Experts of a small language model.
Training: a variant of SOAP for the experts, 469M tokens, 3100 steps.
Below are experts of layer 9 (counted from 0) of a mixture-of-experts language model. Rows are named gate (a neuron's input weights, with its number), up (a neuron's input weights, with its number) and show model dimensions 80-119. Each number is 50 + 10 x the weight over its row's rms, rounded and kept within 0 to 99.
Before each expert's rows: "gets" lists some tokens that make up at least twice as much of what it gets as of all text. This comes from a sample of Wikipedia text that the model never trained on. Tokens count by the router's weight.

# expert 14
gets: " and", " to", ", and", " as", " with", " by"
gate0:58 40 49 51 66 40 30 43 49 54 53 40 48 47 31 43 51 66 55 55 36 57 50 52 52 51 58 57 56 59 56 69 48 45 62 54 47 31 50 55
up0:65 61 44 52 42 44 52 45 44 45 37 46 44 40 47 50 56 37 38 37 62 36 43 60 52 45 61 60 40 69 43 50 59 57 33 38 57 36 36 42
gate1:65 60 44 52 56 53 53 41 49 37 51 51 43 54 48 48 62 49 59 45 54 45 71 32 44 41 39 43 61 50 47 52 64 55 44 46 47 63 50 41
up1:56 33 39 59 41 65 49 44 51 54 69 52 46 53 58 57 43 60 44 54 30 38 50 60 35 38 60 65 40 49 52 65 28 46 37 53 53 50 66 31

# expert 23
gets: ",", " was", " and", " is", " are", " were"
gate0:48 60 66 42 44 41 45 38 38 55 59 35 53 44 41 38 57 46 61 37 51 63 50 54 54 55 51 44 54 63 67 72 47 59 42 58 32 37 41 33
up0:38 58 46 63 59 62 49 47 61 47 43 63 60 47 41 63 33 50 39 63 58 47 38 60 53 56 52 53 41 42 31 37 54 45 58 40 46 34 57 54
gate1:56 71 54 54 53 49 61 51 61 58 53 43 38 65 53 61 34 69 48 39 51 46 58 47 38 58 42 51 40 52 57 46 59 61 54 71 46 46 60 73
up1:49 38 53 50 50 44 63 53 47 49 42 64 59 37 39 36 63 39 38 56 53 24 58 40 54 55 60 56 57 39 46 46 36 36 48 36 49 41 48 39

# expert 20
gets: " P", " C", " L", " S", " F", " p"
gate0:49 21 44 56 38 59 62 60 66 49 55 36 57 35 52 57 30 46 46 38 51 42 33 69 72 57 60 40 43 45 38 51 41 57 60 40 53 58 50 25
up0:73 57 41 48 44 60 48 55 52 44 39 37 53 35 68 60 51 58 66 58 68 46 58 41 39 41 55 57 68 50 57 53 51 48 50 46 35 50 55 35
gate1:55 49 56 61 52 35 55 52 48 37 63 47 49 54 44 58 57 61 61 69 55 53 77 59 35 42 48 42 56 40 57 33 54 52 42 57 30 42 42 46
up1:66 47 50 64 49 60 42 52 62 52 41 56 58 51 50 49 71 51 34 42 43 49 45 40 56 65 48 47 56 47 50 53 58 50 43 55 59 44 57 46

# expert 15
gets: ".", "\n\n", "\n", ":", " |", "-"
gate0:55 46 38 53 59 40 59 63 54 52 65 41 53 49 42 32 44 54 49 39 39 34 70 51 47 49 62 46 55 39 32 58 29 52 42 42 47 64 60 66
up0:30 49 62 70 43 58 55 19 54 61 52 56 48 54 47 52 36 66 60 54 49 55 33 46 42 63 43 55 50 52 43 64 71 43 56 55 59 56 54 48
gate1:42 62 55 61 61 48 39 47 45 51 56 64 40 66 61 43 43 38 44 29 51 13 54 45 40 50 45 67 54 32 60 40 49 39 53 63 57 39 41 45
up1:52 54 52 61 31 61 50 57 43 51 52 57 48 45 52 58 66 46 66 41 44 34 53 48 50 62 48 58 47 43 36 52 45 35 40 39 48 42 34 55

# expert 13
gets: ".", "0", " | ", "5", "6", "4"
gate0:41 57 29 55 46 46 49 35 60 51 46 46 35 38 36 53 43 50 44 64 46 49 42 41 50 48 51 70 37 53 49 53 51 51 37 46 70 32 53 70
up0:52 42 70 57 59 56 54 63 40 49 51 34 46 51 63 61 59 42 38 51 27 46 49 48 65 55 48 41 42 63 54 34 61 58 40 50 47 73 55 43
gate1:66 46 44 50 47 49 56 48 62 48 30 37 48 44 59 55 59 53 55 43 50 48 52 31 55 45 40 41 55 45 46 56 54 45 66 49 50 41 48 52
up1:42 57 54 43 60 38 55 65 41 52 48 58 59 42 60 44 45 55 54 66 64 32 57 59 71 49 52 37 55 60 34 58 57 51 37 40 41 48 73 50

# expert 8
gets: "-", "–", "/", " \"", " w", " W"
gate0:58 32 50 32 57 49 52 47 60 31 46 50 50 57 52 60 43 43 36 42 62 40 55 49 43 53 64 43 49 53 49 74 45 38 59 43 48 47 62 62
up0:47 55 50 65 43 64 53 48 45 60 51 38 56 43 41 36 50 63 40 63 29 55 40 28 60 55 42 51 50 53 47 30 63 50 49 47 39 54 44 56
gate1:53 50 65 53 48 53 55 55 40 46 48 42 44 55 49 47 56 57 62 36 45 50 39 56 31 49 44 70 50 50 55 52 51 44 60 45 57 60 58 35
up1:53 63 54 57 53 43 54 42 49 47 52 40 46 66 50 48 29 39 46 66 37 50 64 37 66 49 62 54 27 61 33 55 55 63 48 64 37 53 51 47

# expert 3
gets: " the", " The", " of the", " a", "'s", ", the"
gate0:48 45 59 54 60 38 58 77 45 48 45 62 52 43 66 46 49 50 47 38 51 39 40 51 44 45 55 50 53 54 52 39 39 55 50 41 67 41 54 52
up0:50 49 52 48 50 56 61 55 41 42 29 61 44 59 43 33 54 39 58 45 51 31 54 58 50 43 48 30 50 45 55 43 41 34 56 48 55 51 74 57
gate1:58 42 63 47 52 36 33 45 47 57 44 57 50 55 52 49 56 38 68 40 50 51 39 34 51 61 51 46 57 52 46 22 33 46 41 60 61 43 62 31
up1:41 64 42 52 46 48 58 57 33 63 71 56 44 53 47 37 52 65 42 53 53 48 59 59 67 32 53 49 49 43 39 51 47 73 44 45 39 63 44 49

# expert 19
gets: "\n", "\n\n", ")", " =", "===", "=="
gate0:31 32 51 57 57 31 56 60 48 44 56 60 45 61 46 54 56 47 54 39 54 50 41 67 52 57 51 63 58 69 64 58 54 48 46 45 56 65 59 45
up0:37 35 36 71 43 52 51 40 35 48 57 52 36 63 44 47 54 64 36 58 57 18 56 62 60 54 74 41 44 60 51 46 47 47 49 59 50 49 35 55
gate1:49 68 49 52 59 58 48 26 41 41 61 46 41 50 58 46 65 56 41 56 63 58 37 57 33 32 47 63 49 32 48 49 40 46 37 49 50 59 36 48
up1:45 51 57 54 51 63 59 61 52 46 52 44 36 47 52 72 71 44 55 38 37 40 57 55 49 31 76 47 60 53 58 68 38 52 33 42 48 52 62 30

# expert 10
gets: "1", "2", "3", "0", "4", "-"
gate0:62 49 50 45 43 45 60 53 53 61 62 64 53 45 35 49 68 59 40 51 49 44 61 47 43 54 48 37 71 52 59 42 57 72 56 45 38 32 38 49
up0:57 52 47 38 48 66 53 57 47 50 35 60 49 43 53 53 26 55 58 49 57 41 57 53 50 46 63 58 45 47 47 37 45 31 66 70 52 56 58 48
gate1:59 38 59 58 44 66 67 72 43 59 43 64 65 34 63 55 50 54 48 41 66 27 56 64 51 51 45 50 39 35 53 60 50 18 54 45 45 33 55 54
up1:40 41 39 55 44 43 33 27 66 51 64 50 47 62 34 44 59 36 65 66 43 60 51 53 45 49 50 55 46 57 41 55 46 67 41 57 47 79 50 53

# expert 18
gets: " | ", " ", "| ", ", ", " (", "–"
gate0:51 67 41 57 65 43 47 60 50 48 29 60 52 50 55 63 61 48 51 37 74 65 44 28 44 57 36 48 50 62 46 50 50 58 25 31 60 72 60 43
up0:50 57 55 66 51 68 46 46 47 31 39 42 54 50 74 50 47 58 37 72 38 45 47 33 41 47 44 56 37 57 33 43 48 56 30 68 61 55 52 49
gate1:61 48 50 58 49 45 65 54 55 45 53 56 49 47 25 46 29 71 58 40 65 43 30 52 54 59 59 45 34 56 53 58 60 50 55 46 54 51 65 63
up1:63 43 65 38 59 42 50 64 57 36 41 57 58 52 51 48 66 74 49 28 46 59 36 45 53 45 44 42 57 33 57 41 50 66 59 57 47 52 51 37

# expert 5
gets: " in", " of", " for", " on", " at", " to"
gate0:61 47 50 48 39 43 73 36 40 48 50 49 37 52 41 47 51 57 54 45 55 59 51 34 58 51 48 77 42 50 68 46 60 55 54 51 38 34 55 46
up0:49 57 61 55 55 47 62 56 57 51 68 59 38 55 52 62 42 56 35 57 35 48 45 52 52 46 42 51 58 63 65 43 66 56 46 50 52 43 50 51
gate1:34 41 46 43 52 45 45 56 65 50 46 69 43 48 59 50 32 71 46 44 51 34 57 34 62 53 40 63 47 56 46 58 65 45 46 53 41 43 52 39
up1:51 43 44 66 52 49 45 52 34 57 64 62 41 66 35 51 37 56 58 65 51 61 52 61 53 51 64 61 62 60 62 50 47 36 61 41 49 51 57 56

# expert 16
gets: "a", "i", ")", "s", "o", "u"
gate0:63 38 46 56 51 33 35 43 45 56 38 51 51 49 28 46 43 51 51 52 47 57 39 73 48 33 60 64 38 60 48 60 60 60 48 48 45 53 59 45
up0:44 52 47 49 57 34 60 44 62 57 51 37 44 51 42 37 47 46 48 46 49 40 56 51 55 57 56 47 49 52 50 25 68 52 50 58 32 52 56 43
gate1:50 47 55 45 52 76 54 47 59 41 30 50 54 73 59 53 52 69 60 39 47 39 49 22 59 55 49 60 59 55 72 68 46 40 60 43 51 34 28 52
up1:45 54 45 46 50 57 66 43 49 44 28 43 48 64 67 53 73 61 53 30 41 52 46 41 54 48 40 44 49 48 62 60 52 28 59 44 62 47 38 60

# expert 7
gets: " |", "\n", " |  |", "|", ") |", ";"
gate0:53 56 63 52 54 63 19 41 55 38 69 53 63 45 54 56 60 25 36 50 44 40 46 54 52 53 45 43 52 39 51 38 53 49 50 49 65 61 48 38
up0:52 38 64 40 44 56 58 60 57 62 44 56 68 63 33 67 51 36 70 55 52 48 41 42 30 60 45 57 54 32 33 35 52 47 42 30 35 61 18 64
gate1:56 53 67 52 54 52 49 38 57 42 30 49 45 60 51 35 59 57 50 56 55 63 53 56 65 42 70 39 47 50 65 47 44 57 60 62 39 58 60 57
up1:54 68 31 57 49 50 46 36 44 49 50 61 50 56 36 62 56 56 46 40 58 48 42 42 43 58 48 57 51 42 55 57 50 58 56 72 46 47 46 59